Experts of a small language model.
Size: width 512, 223M parameters.
Below are experts of layer 3 (counted from 0) of a mixture-of-experts language model. Rows are named router (the router's row for the expert), up (a neuron's input weights, with its number), down (a neuron's output weights, with its number) and show model dimensions 384-447. Each number is 128 + 24 x the weight over its row's rms, rounded and kept within 0 to 255. Numbers have three digits each.
Before each expert's rows: a language model's description of what the expert responds to. This comes from a sample of Wikipedia text that the model never trained on.

# expert 59
Description: Adverbs and quantifiers of degree, plus number pieces in census and results tables, such as more, most, fully, extremely, substantially.
router:138144161126103161154140128155100104130146130100132098137138104145086131094141156128132105116130092127165094109183101123109068097136105133120157165154129088103146097109090092171123096077112151
up0:114164125129103140109113095169134143156121108143116157138107129153119139113147158125145131120122124139105103138167141119101135121188120106127106120119129067120114112124121143099116148140113108
down0:144138106110153101053103144100126121087092148089077141112145140127090133159154118137132125131128119143128078137137168111183098132180127112111137119073127152139123129111125142115105123150124125
up1:094102099102081151127112121141138156098140137117100138124129085175134130119116091121130126134125090140152139159131104089101099157131150127116074124183150139128116113138129122130119163114119093
down1:139125142105174129132100120149150090116126109107079162103143176083129138155129144113128131104105208146100074148093123135104118173142102115082147165116091119120131174164123122144109139128140075
up2:090151141123098147165118098111165135136157140085115139195132078140173137133096121136119177118119092122147125139108090110147112116120124129137119099131158109123141119094134101164118100101081149
down2:114122146164146132132160118131126097111128131146123110081094131124135138128104103152124093127115100138156111082132153196144114150112110140096139095156140124088123159155152130145134168147124127
up3:145159127114087153142119111155147076137118125146104133122151112158106145128117105177164177116133106152121124168163088156116122138104153083102129122137130150138144140109115129134108106085121152
down3:081123197069120150138137119180147126118158109145121090160149175098109105155137131113171145091161162116127122115133118109102150104161130105138149124127152112169150133161143136143116114107151105
up4:145129141139094150129152129115112102147136142132135118123109118168145142128114107095148113086086096115177149106168145125151102126124109118123190099151131134113164105139140108137153096117102144
down4:103167140120126128129162118134144114104170163142120134117107118174108154132118136138126094134149088125163128074142111140136134119125132098132138111155173098152164082172140109106145099126156163
up5:136127134138117115114153116104159099152151122151134124119162135135132141106131173092142110097126167115193126126116101086146111100155116123076135191146113103057114119153122122142151100158089150
down5:135158124110153136173124112134150105101155143125181137101152086161186119130134098142088091151072133139092133135140151134142135144109143152116134106136163101130116169120135155137090109119121149
up6:143124164125107160128147121131123101123158151164160108131105132162107106092114133134155138113088089132151099092136130129136077094118110111087161158120071125117186114101102144159133082090115154
down6:110135132109088154101119150141143109127125161118130110126112151131125147112068141144114164157133119085130135078136109173108113097118120101118124169103126117144160107139126098136109119076135142
up7:191149144164149100153113104154114106146101138096093135150090139122083146123145121097135089117114138155135113160143146134107141134169098130142137184171149135125112141113101100144153132136145127
down7:114138113088155082090137096086123136111143138129114116163181163150143100145123086124141143132133134165135137165135111144163115110148115123117134103102125140120057147117121126135103096127123150
up8:137160074125123118109097146130140104132104144156113120161132126193115129152115138088107100088095141173158135183126144114101128129179190128153155144145135110104078134158160120112107112112118099
down8:128126119107166103082083138120168119072118114123127155154140142120085121158103158139128074119093134185122101166124144098152144127124137179096118107108149151153103135137120115121139131151103166
up9:151142126165104115188139120172123101143115132104133107126139073138142147107125145107135160113117158135113092157145103136162101134125088085158137143118128112140120115132134148149120122132123120
down9:152120144157111130151143181164138085151126078125128108087161126141142103126114119113149122137136127117159097126149118124167139155108106117139151118131108122075107123133185116128152122127109124
up10:165167111094149134131101081123093148148117124177138083126117124153119153158168141079117094127121142154075105170111141147106148164124161110116118158113189119124094117088179155164126142131127102
down10:146170131100143115133108100144108085148153133119088159145133195163146110127134133146134131135118129152095079188118105137125170131130136135111122098107147121164153140166092128128095102151122139
up11:134127108137130187145136096123110111143135148128147126131122138151125123113124142113130139109072095117163075086127187111130068115161118083133149151132085118118153131123103104165117101114122156
down11:147125119161124165105095160126146093115101164123131124145125143156127132124075145118122156152110132086145118089143142157143104122115099103118142153089105097143176135128116104161114105100121140
up12:106130132099106153121101112113147138111116167077113135101120158126147135102177122148132168122124131128132157107128142145100081127137117133146132105143142120111126104113140106141126137169129137
down12:101136082132133133164158102155152081134142124150115127131120142163136117162107110095107147147136098138153119101141127149138150165103142077160136092133159105112129145148169146157139111112119180
up13:162118131149165162147107121170099121134141189105160111085160091149128154133116151122166147111126127135168112174118107126138112102124153108134126122153114107166094098099123129140118141128101133
down13:132142163124152160109086119156116130092121162125141131111133120123130120156111120120159134114106144128114142112101145131130112122114148133130147142123136129132165120143194096142142112162126149
up14:154142118127099123145142151157148110107113096124113144133147129154132124102115118156171138118140152125128096153140134135102120116147082095142138167091102083075138130135097101131103130085162160
down14:114097121084112115117105126161136138120129100106154063168153152129156112164143091117174134093165153147117140150150097116142180134108141087149135129132118135159119157127143141122107120099135113
up15:184148141144117158169120116161123112114163172157153092157111091126088117160140122137172104126118120148126084157110095139115134107116152136113111133138074128129131108083136124154092105092123130
down15:127148159079121155127083127152146138107169141104120114135151156069142157177089164126188160130162133106097156130115078161114130098147110124106166143112141134132123128138153131111140140112136129
up16:143157071143097152178175129176148099102142123114128142172106112141109115129146112130205096118158114142119133123143131113135111133123112121112158123116140150089117136122098104111135097080109112
down16:115137100101102110141108129136127124112135101083135083156153170118148126167132123084174135102171152146098150151132094137140163119120129090127145126135108101138111140124136126127121135118115119
up17:134093130098158125135126116078181094113130113138112117140128148156070147125103165149108118140115114132128131153149134111110139157128126131113112134136166136153147126152151150143146125103138112
down17:135133137105141130121132120095174151158115104120110098160162106118151125100141087140143131114177138101141112116168104141062131170104153144161101114155070099158134145161072143128122098080120125
up18:160134137111145194158145088141181073104140105106184128134091099120091177132135131101166097116154085157106107108127135079133122115138110090093111147090144149105153107094115138102131130075121097
down18:131163109135123131057138120097106126119139129082130130141102144140132102147098120075174115132135131138117097094135156154125127098130128146120111074115120126124172105080121093140137142121120147
up19:114161133100125148111103132146122109139128166126137098109115139105139170080120094120142114153113122101137121116126133135131097098121123133120123141131121097139132118118097134117130121077088166
down19:117128135136122153110107112174162155083119166123146108136127149132157145148100163121125165149101127122151103112142159146145096104120129114101132176122129110151152151145146151131107112100123106
up20:151111118139115154144097152127130122133134134146137160124147116130157151139151131157115111130116130087090105126144119057079151131162144105157062159124132119111114127102149095175093116136119127
down20:114069115070150168133066122155142142104117110114119136121126157116156139177135115148131118110139160137106135139136083125157139140148149122154121128121130128135077159160154094115102098144153108
up21:117128128132086132150151115096132127130125125080113124128100094146103143100115170133143122109124112149135134154100043123153113143116091125096116141169181131106138123154145133158110097153135104
down21:151147138170132092132186136126144090158134136119141101068125113111131105108153101133132093155102123128152113137152102170132116148124097131098151132186117122083131170125114126143132116089117136
up22:176126134109130153125081123130092121129142151121182166152130122108072112122153138148137149129149136128165121135155134103102118064139131112111105129168115092119105107092111131129122153119111125
down22:136109135131142129098112140128141148102136193136149142121134190122136128147087132131130142114128143123130144098141124163099116086091140130139137148147128109175131097131184098118128119107138105
up23:154115160161133152145100126146135168112146123116102160133101136162091116143107148134130089130103118154085160129170114117116117161189130130165129164110126157087161129101109144123103131142140141
down23:108111131113117100140106113147119122141115096153111121144175154118127118132147113139146148148172167138111145174156091168180126120139154079118145127142131156107069139141103115144097131116117097
up24:148130111143119127144126108185106143104113128136129143138157117108130093103119131158146174101142116155168135136163118133150100135102129152141102132160146101127109116126129110163105106104122131
down24:133100134144170135150081097144100115112150132112121093123140130157146123152122106145095145076102119137156127123099125085138110138096084134113107165146127152105110138122182128100110123154112146
up25:104146148080104195120138089121142140132156152150145104128069109136118105095134137116131118124109096140160103090102109120160131117103121147119174153088115124108122106101089129156102116095142161
down25:103117097115093162116136159118152096111120137140141104117104146116120171114066174108122148173125116112137112100125135182136108091138112120101142145095126100144133116124118115138095118088133133
up26:139124117134102118179105157150146130131125074122158124138133102097092127105089153126123102160159118151146107165137087182099114090157150131121167127155122096115129097124109172164095145109144125
down26:129110187081091112118116111180160143157157116114138105116160145100132150124110115143170157118164143131110110109135106158063151139122141117140119117123113118124168123163146132145148108107148130
up27:134149146109120160103135105136133141164141165121145106132101133114126139083127114136147158138096096119169082085128171160136058087121115157092140170111083104101140127107099128136157133111105183
down27:116118116149108155092097124142164096115095181101127095127123168136154152116115145144105162154097132121129126102156145184134094127087102103114147176114110110136166158123111134145113117090104139
up28:105138151084106155163105124136150131139169111076120151132107085161150112066148085117123111140135071093168085114136127127127084126115115125124153134124110117107134108158068167167130107095123136
down28:115141159111105139142152111175152147161134145152141118088128124158145143132097129143149134142154138118116117070144154151093118127110138087098138119127124128132163138154160143157124123106119139
up29:139101107161125159156122145154109088103133105086161131148108070177080088115134124116146119150091120118164111121131120076107106095137100100143117122156123111134120099117109117183133118140169143
down29:118097136111100127136093149149167115136123105083113110130174146101152137163094149101157156145177158111121128118135084169120149149134118089136136147108128115133138136159145109144142120098124135
up30:155182175147083129133130099161123120149130125129141123127121128136159149132135107089119137099117116087160121156142108123169100098100116121131161105175111132093173104085116094156127103119115117
down30:110184134103114168108126127155165095082157172148146115120114129120123147158077133114133134127146108117158126067136146136138131109123135098111155108113164125136147092159156124147114126125135167
up31:134129105111109101127164110101148152122104136081149102141125125177120117123162123112138109101134141146156144156132120138131113146104102110112108136125171105071106134143124132188171098143108088
down31:143164153154188149173149136121136150119145112130173106094107105135151144121123101103144067118138136092141158123137147133101126168128118144112092118152123103131160156137145119152158143167110167
up32:132107122132120079137137117137147114150108153101104160150106088150134098140188171112149140152145147127117104176124066100106110125158124136131120162167157097095110116116109133163093118138098115
down32:139175146126168065160154111123119109173114142120114114113136123140134101134170114155123105141114160123141121133174108155102122135114103109089132166180152140108146185129156181137125130097128135

# expert 18
Description: Abstract nouns and opinion words in critical or philosophical prose, such as realism, aesthetics, value, plus first- and second-person pronouns like my, we, you.
router:133144101106152107120126100129120169104124108107139178104132127125105094093130135131139119127116082108160127174152142102144114129131184139122143130127124086095166100146111117138153138130127124
up0:106144114124080126135096105131098098112120108100136178127149136120155102098109151140146152125111095128096142104160145067130117110108148120096122145145132142155129130125157117131144113124148110
down0:086062149125110122126136118097127142145126119070101145136103154130151134127125147186103175092101142105141133096096159153072133110149114156164139131102123104197090146088165161156081129144092151
up1:116079114118115161128150133147122154111117118097134104163143133137101119107161118143115184147107115132130138182119131134088136148142136132119120162118094130104165106141115146135141105149146127
down1:152096130128151115198093104079163108104137126164101094097141077100122093171112156135103127114083119121152116119102104127126122146153149102162157113127180081130131125126087144121134136101098107
up2:116116125116101138143142095093126114145137150119108124120129133124101116085120085137147144129133113080129160125160121129109133154097113161111144095112119154134120109120149184160102137117126139
down2:128135147113116177075061110116099149102137106130137125148120124126145151122154114116173160141165175132115083141141152085083156098145120144148091137163141136099180133127121123131154123103135169
up3:121107129091117115174070105144135146141158094161119124104104108089132153139140134112140150115135120174131149111161154131116106121125109129136100158202150170129101111149114127139120114115144129
down3:094139142126127140123128133107147175119129088112089133137086103099130147131147113083164166143083110132152133147132118179125083124151156156135111143133138108069122131093118168141133128150093142
up4:193132146140128125124138118159133132110122145130096153145117107129093151145126121110062133174164144135158125120141120077134136149147101157141153105098109077085170082141075132106155147133144097
down4:136149174141125137131148170137169132136130137145110109173131111110121137107143127126118127119166146103144137164133117176088122130134135129119126144130147104130136160125119151135174154128117131
up5:092118130160130135125149147136176177122141145139169125156115136122160155096134106116184061177113156119101095135086141138138104126149130151138131105109168106120178091179125154150183162102116136
down5:143152139152140112146150106115088095156134102144156125144078151119156149112132129131127126113126126111127110102127152112135089114133112133127118107112140138107144169127059143153093141111104139
up6:116125087144165161084171106130129160122110151093148125111108124094047109123085105165105185170150126126163159138167117159094110106136127143161148126146110138102141126150108136123100108090128107
down6:130150116189174139107151111133151105082108168122154149141134101169103098146114157153127098158120144134102135134172089115124154089115161163157143107159130105139116106104141099115133142112130133
up7:104105126070156112102126098129122153123133139110129142130150135169131130104176171133111128124117158114182116137097142152136099115122126085132125100141121120093210167070155135112110145121140157
down7:170108129078113061129145132079126079135151176124111100131141142125133147136088139130079129079172163165122120165127138146155100098128084081116164157105142124110062130133106140176116110130124159
up8:119170170178127142154132138177125114106118124101171163117134131110161124119108087163150107168141113147099122165123153078180145121126131147157132139093094136143124146134087113141154098087146153
down8:133168144098134133166101180125132094098142137138139150124141092078156123072112114160139130147088146113114114102139114118167097134169195153117106122108171108144110167147179138137155115121153148
up9:157161081108126148138094089148139173107150123088114122121153131122160138154091162114146113156143127161136079141167115107105133102125131113082148130142152147119127075098130138155162123123147147
down9:085108136136148084081133138107163136151090149131126130140143157125091173107120112154102142125089165151145127110105108176136170139109140149168123128132116135149116101111148136155114107141100135
up10:095156133119094112123154096126092167092108102063129187137140120111111113137118122165138090158155066128115157120149143134145139134141149160104135124161137100135125081135089155171161106134169110
down10:140105127166134123141086136118136138127118077133127159134123093073135152142123146157135160083135156127148121111081109114102169100117111152109116138158157100134145133103131136117082130088091110
up11:085138119077122118103107117144131143136121109111147152121160129145129073157121131152118122137136096075149129121154082088124104152105152098119117091123141120115171119141140140128115116125148144
down11:097119120159138145086154094130148146104123120093135111131085134129158113100091113151105131118095179094141143104097135107075133116105095152118086138119159159152130145097161088142098118138126151
up12:144119141124130164127126100161128132132159119131155147125151106148089101140140156115135137144094075116151097105125127135143141139131152158115122101135140130125147106142175142141124152173130097
down12:114175146159160107151076096135110135138155094153134123133116131102087112137131134107114120151125125152128104120105124159115145132155114112155117096126139148128141077149137098128132138161123114
up13:106156133112132102117104175104174142163095111104108130138128084088112140124106142089133123176116092122139123126131137107144129146089153149110117081164184133118137082107148126128125151104100113
down13:129102138117137079110126119128097096118102082107089145133109130124146124105187069165132077113134140114143127074131153098097162141105100150141112123139118161167137094130161152116135112154124119
up14:123096097121147143152143137104179164151131120102105147140135103139116126167128138140099107122134116118129112120150098098108126127122127153130133104099133126112176139134109140145112141078121137
down14:162145146110135159123117133107113144126124143137116122154068124158119096170115144113126135139111124140134105089155123116074136102125081198104128140135133110158147128109095142146123139107101162
up15:089141074110129136149161151155144102114166119162140087131124128147076112152128147112126126107120126120128144109136108101098110149131152138143112078109171149133085097125130151176141123093124095
down15:104104136141102118142129107154110092127133121115117108084106159153171148122130136142129156141132147094141141139150135095090146112133117146094109154119140166163120184143091110158123126137130124
up16:129158155174128111133112137151125099133157102138107146133159118115145119052143110130173137178100135136119144107122112102146122151120139161143125164110164099124116087132130103120173134110123119
down16:120124131127088087131137116141108121121153112132152116151122132112154163077139159151147167141151141108096148083138152154128072128139153153100136153073182123153145133139141101140052123085103121
up17:152127102113129125132118107176118119116184090115150137158152157138119146103100134133204122154060114124138185124128147107144124152122096090148116133126114121094115106138078160111107118111112122
down17:144120134123128130115157135108118086101133154138081077167103145129113149123146138166193106122134094106132128170179158142129079083141146130146192114134108132149109144145164111139106141108162121
up18:158167149101125166123087170157102156117167122125141185133115144103120138146074123131125138119130102110116148109123137121121113182138131112160139095177117123065111118129115109147124106158161101
down18:131129155158136114108099143154098170115157150094103137146099131091139164118128146139131168143154151132156128133133129139078145112140116164135126122093117161137171149121145147039095121156136114
up19:153113157124121177119107117114162133137136197137173119151112151137130164117178110140086126120185121141170121169115119126139118102149149151139117145154127132162111142097153135111108139109125136
down19:092116186084135127151117123096127118147106152122112072154137098141175157159119118120120126099094098150128119108119137143130094124170125128138115118119105124097146145115096149100127150177090170
up20:176123101090124115165097109153117136157137095079128110139155137119186116079115139098100103132124071128105102125179129129089130143114129129133114133110139167145147092060130138130138099149167152
down20:103134151133145125116112120144171129138111134164145128122139146153060135107124094128102091158096153136132118115108119162147147146125136160159127159150136087146119090091143128172094093113079174
up21:109159114121118105119138066124123096087120104122115135132153127107137070111102095120101140130119109116105135117133145101126144141140115133112097134137084151146137111142085136110122097163162140
down21:096109137150102135128127071126165116086148099119128121134089155138152095082112116172122089127082132081101134114098138126118133139107112136126112136116155140180125155110164112111126152101104160
up22:121131094139163103103132143116141137112140110105133113139087117124097146102097164114096141115078097137140123154129129106149127135108106145069095126088133137115136095146111135136105140130129129
down22:133133150125129117146151115102149163077122134134118108146116106117121098165142159124132078163102100089159142130129116127115163116161129163146102120106186087139123091130100112094135131113102151
up23:128124167118114172117091119108105143080159138087106160169109147131098109130189098125129081089112137079116140126123105082116109103107139096117131131090112160127164109122140155126109153170119119
down23:146116143132100113132108106115134117140133103138087125129113150148123107088164101165127088103104129141126150131098126086141119109128088133109120163142097156121107171147158126078145146129138146
up24:181148143122099108143108129141071092144128116135117102075175119103195154126082106061132156134109103146080113101141138128162132128110085147102146190114147169149138144101110128143155123109124156
down24:119109156119114147151088129135132107163074108153124164113151126158103130104139104120100093150072147155149131131119167147161133169131126168109114188146075093116105114098137101161085107141120154
up25:106127134099134136102140066114101086136090128113119088122113105112145107130149085129125106126118126155078113113102180139171140148158104180139128131129144160150110145115125121127128180145134156
down25:117054165115098151155108099134093052144109135133076098124121173146142111097124121111113117097084135145084107118105140100121148174130078140096121167097103152159140162112138123147096152122111139
up26:122120119070166131136113097125122077153129156104138160106099142170138097139125107112141110095163105136190151112109138165124133117152100123135109144128126122114130153128147155139136133133114101
down26:141106150134097142104146112103119105159118146108100113129136110126129112144133172129076180113118125193121134124088111123136106120132114097109088132166117153175131182107114123133089124157114156
up27:100103092119151122124105139145101183154139109163134155116119123114102087156162169110120118080154122130168077108108114133098125124116115129118117106105149145112158108123102126147084118125135123
down27:128180128128176128156123158124127082111166119132117102126116105154126114142134118107133118108079142170169118131133127116120138125128127093128101123149146164128100133126122141085154132164137166
up28:129144134146148128115155093150141139150077142104135180146125105106094150092101126133118097171132134098134133189103147075142141101164114113078124077119127092097113113131177150095152151076153152
down28:109145155128124120126136122111104115137098133146103129159108161129088138120141145159147100143178171093163102155149144178075175141122123129139131121130126082145147091158101100142131139101102099
up29:137119182117133114142117160122127119118148143103170188169145103142093163095146104170076112112123128157146158164142139086117128111108154148103106154153111122126157145129129143114116118115125078
down29:120132159151123109176098142091162134142131145136113119137144125117173140125130172147113121129104146133143129140124113097126069124186092120086108170101108156110112169142139105092121142153117125
up30:137142117123115157147107119149143131140138149180150139079119080124165126128114151093136091185154157119111107080133167083110179132101115111123160072133100111119137094107141109101146177093120136
down30:136092145104141115099102139138106105123076131131103126165166144107101153127139112124165096152154198127120088133125160126069214136128115105126143130120093116188115086108152124157147125151126135
up31:169118111088126102104132105151100144173092123153146119163120121126128125137144117121116134067155119155128129154117139145131108132138108134122126156124121155128119162110072151155109156146123155
down31:134083140142123107150134137158143086155135178148100094146159135144143107150104127102101164117146134143121133158067128118126080136156114086114128162140108114125092157084109125135063131146111167
up32:088136136115124108167154120137183135099142148139082135073123084115144108140148119127123118137114069129103123122087092186154137145089162159111131130133097119151114108122129120156123149112155110
down32:121152126118139142163136183132094130127160105147143158156128108134122174092114132166151113144046151141104112130129126175161126129118157156140140152118144146149137146114125092150138131118125145

# expert 24
Description: The space token before a number, such as years and counts in "In 1916" or "with 15", plus spelled numbers like five, ten.
router:103140109142167138106095143114150164122122110135139172131142098162137111118136114114133125110130141147138142133174104116130082123143130145156104082134124119103145102125118128135117150131158115
up0:151133091161142156113142119157176143143151138138133122086156124130142136141078144176138110150115104129129147137125163127106084099127136093163133089092164106127155146089110104147146138126161121
down0:129139126103151095129150071140138110157089132151139125099135157150146135132119157155150095167171139138106111138140132076116152116122173079127146165185143141119096153145116167134148118118133128
up1:068115138142149128136060138142121140146104098091144148117164138136102149113136113148132139134131112109129095119127136143104118119133138104157148152102116108150157104151163130174099147169121148
down1:141122122118108153147157168155141108120162124125165130067137137120192196122143128119099146124108128096132178153095111133117118176116097125155159113100135145119122152125149104110122121155119157
up2:145119130103136096122134153117106149114124120145145181112092148095120136088093143131129147124146097150104164101132139127127129159147154126113062118168105123100090142106126107164112156143130127
down2:113170148124102142100129096115138149152095117119084142114117086111089160115166137171129106078173138111153115118147119137132098141146121117141128114113124099145099155106093119141068123105120126
up3:105114110106144114094127149124190159147099107124152144131150117158135101104113137146122096115121079131166168156119156155112096117117139125148146134121152106153138105127097128153115140137119131
down3:134125126130134122132180139141166132160126130174143152137147146102150143102154169138148098147170125135130112151113086081179181108149170127127162139127154118136126131148095121125133081152139132
up4:137110111150165105163113095123150153149157140158121136090110153207097105128122136144134067129126088099110110146130125066147078130124146138129108146168167118122131128145125161113086130103137126
down4:112118132139158129192195117119138153170124141162090091139158166126160163135113122108142106119167143126125160119103109095145161146138141148166123152133152130126134132145125148113159117125150133
up5:139149113090087120159147133114138095104155127131149138150116134111123098108101104147107181136142119112141120116127128066137152161132130111137082128155145115089118132110107096169105124129145149
down5:128142155127148130101140114121138126106167119095128111129086118082110183142112106151140136121125213121136113147119129123102116125089152071145097102106107140130141151129100088099112121108101128
up6:109139118128177114156096116119155149113150114107115079135131147105110126183145105095139101130120127142122143136147074122099087104107101133156086126088123140119166136137151126087139144104156139
down6:130145155142174146119117128127063115118129130172090108118113158103145170130103145156145086121136118094141148126107092162096120165142140112124114118141114155151150135115090123096137152155119179
up7:165090089056120133109085121131138108119107118117162120144113148143139129108132106124130102149132085150133152108153121118104114153147126165131128114167105177148161134133088146135128169118127132
down7:104155137139122137093095118121133168158108126089109141156126074109127111146153119111174168130147124130118116114134152171112088148131106138125158146102116127130141101117127146154126140126125153
up8:134145122102122125110165148155112121117123117113135099125109103134156116129126105155153092146120164096154148125150113132121128182151140162111150100162111107102136126127161126108117166089138126
down8:135186165108119109112160152145112130091124137077182182115119084108147147158127076118125086145101167134137136083128156145099118110081156130108098120112076148104128113117092107136161105141111172
up9:149144140117114137159123134084185137112093124150117154159084106134103151133106154080128148117118140153114171115139134090090121180193112138141081141179137105123154105119138144126058103128094151
down9:146172142164094115136142141115141159123154138108071127159102129096109123095103154136146139137143177112141136088101139139116103126121118124127103133102154121149157124106089082108105150133106125
up10:125156113157115123137082122176108119127120142130128140127118097155156098130152091131109158135096118130100124147130113141144133141076146077129118137111154095104155134108130100161102132118151123
down10:096143143112108109150115123165122185133163106120116109114136161105131186094117120174090128123104145082112095185120141098130158126098157114129142125144167107124092121126151116147114127111132134
up11:077134087125119145128074129116123123089115106129152120136085106168130123132102135133107108148164111118147107153084140140140136186108093104135079147103127105170145140106099097123127132135121123
down11:137117115159127132135181163140127141088143151159147167151122122134141154133078151123164115155187132150142125123113168131114180127112101129135135117118125111111141132145141141122118136088111126
up12:145184168134107098116094117118101128141141139114102113102137114136140142127138102124124082135121118146068097128131122090128144167133146128133146176110074153128110120169162145170106176109124132
down12:113173125119114113144120128167160121115108123160090098144141115137087134124120114124145125143119180139093081138115136182146121115116106133096135162145141094127083141154153136107109148113126093
up13:139116113167118152138137157154122149138168120150111131127095112092128131110144167130134153114144127094089094129109132157121138174115117109108130111148163075150153118087159117148073118111125122
down13:157148137122119120157151151159100166129106143162116113108152168110174159114141165134146118116126140107124174135130130129141136155149119121140116119132125125099099120087098135126112109146149138
up14:145143160134142108104114134117157091111121114110139130165111112163120095091185091134136141112113110137099144118158131100151149135121131154136109113128122122116130124115133154120154118059109128
down14:115151137161104099105132112142137173123168067145146114141130136114121135165097086105110128093170138082131098113107111133125165148117150123115110130130113146137115136162106116120151086151156131
up15:118110118129151124115085126116145187118102102138164116126179149120127113130076121136112071109141129100176142139114171105120114139142129118143130132102151081073147132117128114133145157163147129
down15:097115152116127119109152129137144147187155139146088136130139113101147152113125098186113128085194148097155142117150095087130145162125110105138087131116147134120165128144149100132135066146134138
up16:158188140161103125107126133169167117109095135109141173147145093161121080109170146129141152107134143074152141119150106150139116155143139124113138114139124083102113072123098119163138148134142098
down16:184139166150143110136153083148135133147190116142117166153152119110138131140115139118117113084048162148137169103113146182126102130051141169133129116114123144170101123107100154166109106142153131
up17:131105124067119107136113126145126150084114133122151163129109139111135111101119154131139176131160112129164081076147091100127087111107106104134107121120153139099137099149106166135108140131147120
down17:112099112111134105132139111107110122114143146176109100105148121084127144096127168140093126129117103086137128108144092154129075117165087114104089117116126147165165149079091105122108148155147144
up18:134110046102107107142145125146195129103143124133136168139162110112189106135142142119138160151134161128159115130090109132125106103099120081100061112178141134117138100106117133132120112120141135
down18:097130131129109147108125136152141178134179117135121109139097095152115118120117122108102104130100136132134131157162133150162131105127122101100131141134143130104133075136150110163104144102141130
up19:142079188149077152125101132097128161113094126124090141109101149166136161129054120122114117112141111127152125149146136178099143130141134099099147157150111095132102116139161117124107135180126147
down19:123127123138096111114144092108131187168112118115139165138118143140166119111095117152131089091125107145115104172128121060120157169141138115120113130116136116123110119124116153155116124132185124
up20:104124119131124156161133108113105102117156150133091141101140144167109191149098108125132156121109131087141100148131129107128130132183145110131114089172106131126124142139157106122126139145124133
down20:097127138088150133096146120147099091130078128141140147081097125129117190097096133140146120110128131123133124143137102119092130129101135150126149102152149152132124135130114073069129122127100110
up21:097106149105112160105133116144121163079126109135174116098104163141164123123111151119141062142150119127104128162148135146120129183095140128114090177114105137171115164097109075113142177118125141
down21:111137099166161171128126134138138173142115129128098169133142138141155141123066165098178131099191129160138120138134144161134108106164111140166125126155113114098151110111135126127117112121109090
up22:118143114113114154126104121150100098136161128124132150137168092111108117164201126125088153131120134148149102121097113161131146109149118087113113143112129181163159117148127151131150118135141138
down22:132113153090130144131108127151144131121119164167111104089104129116137140120116087157075099110106119110102125113113123187138150147100099135118121134134128147114098115140117118204116131105147162
up23:094129086135149116135169100135134123097160153130144121148121123115125118120177143149105168115124107163149173114111102128100064053156133137108171086136120151147110140086092152108137115077129119
down23:163132105140144127147172127075135096156148160137112118119130130138154115090121107139103125124120129128140176111075097127145115114150125110161134149150119168167141155147084131109167109158136177
up24:127120112096108112131112121097134124100115144119132118110141142126150159120099128098123167138112123112152091128109145145126152143086115140073109120149123134124112135129156138130118170150148125
down24:095116137114109112136161076122163132136162128106120130096127131084103120120140131148086101108141101132110112140153137098098101165110095096152119140082117130123174134109119132126076132089167113
up25:158123152125109129109111119115121155157093119098147107086143158160140121103069137109144109127124087177126117175134167118109124119137113129115139160141152083135130126136153084171084104167086123
down25:178137124139049098134123141114170148151135114069119142174122133135152097111115128096143121109153118135092122165158110091107118159156155147094115185130174108106121129137148101129117119130124117
up26:137152117098144161099138093110156137094105109120128142126131127123137132115144129112107159119155142138120151135156145158124123177156120124121103144153115152112126120086128081142148129126124136
down26:101161144130141112122119062076106095116117122132114158154119105107079109118132154152149126110133187132133091088134131158116083127111158158100105107114141118132127143110077114130092153128154094
up27:132122104112112124080087139116084170126133142133135139101129149115102142143139103166131180131138122112123104144178106092118135125109140124115130132154138130135136135133113116135115194122141129
down27:099119116083139105113162118130103083147130142167110127081103086112115147122144119158110125130128128086115141104148108163104098153131126177153144125099119153141156157122105099087114136096125097
up28:093094141119134113101196100104114151089142131149144166133136107140133120093155155139089135118126093158140112132175116150142096127142156164108167131189135110135122135094091106113150163169134137
down28:151149086145120135154187095120120148140110106125134128168172143124162139113116183121152133114139142119149161186094148100137110108165147128139104141143095126126123150104154167103149138117157102
up29:133091121143141121128188141127140111143095138143130151112126151174150133140114116113168146101114152135151106140122121139158139111132126142144143086147131122098117113114158157120098091146109149
down29:114156108103082113132190115102122149179151134106138140141149073147137102125140101134123129119163141124134165135126109089122145166139148122148085102093100138110143131151141134123141099154150115
up30:122129167142127120156160126165148142117146100141158153115146120124135084136109123117117121114132130137101129182153088162129152157100156183154139056100131072085182132106092090130140180113147119
down30:111167144144123133118173128132073131140087127076179189095193082128120141106132124115149129137135164142139168137139152146106115164098139133140097117142118123114120138100131139117158103122139161
up31:110178160098118148137124148099142157136128115105113197163097127144141114115142143159162136124150084111091142152155103114145137152128138122129168134079142135149101136132111126152154101144163098
down31:146113143115117136097138114127122085136109153130124105100106144169139124143150113173133100098149108135114082127157132115130086164115143148153157112113127112165096205124106143133118129116149118
up32:128163128122106147121121148126204137105129078142150108115093109133139122126117127146151098156098106152107118138131093107135131139126138158164118128082100160145139170156149152106115153095148151
down32:114185152082098145132115139185133115113152082115125096084121143131156131112130107168118093154138137106094114163145123123132126144097109134143134168104139091107132145126100161134129149110140098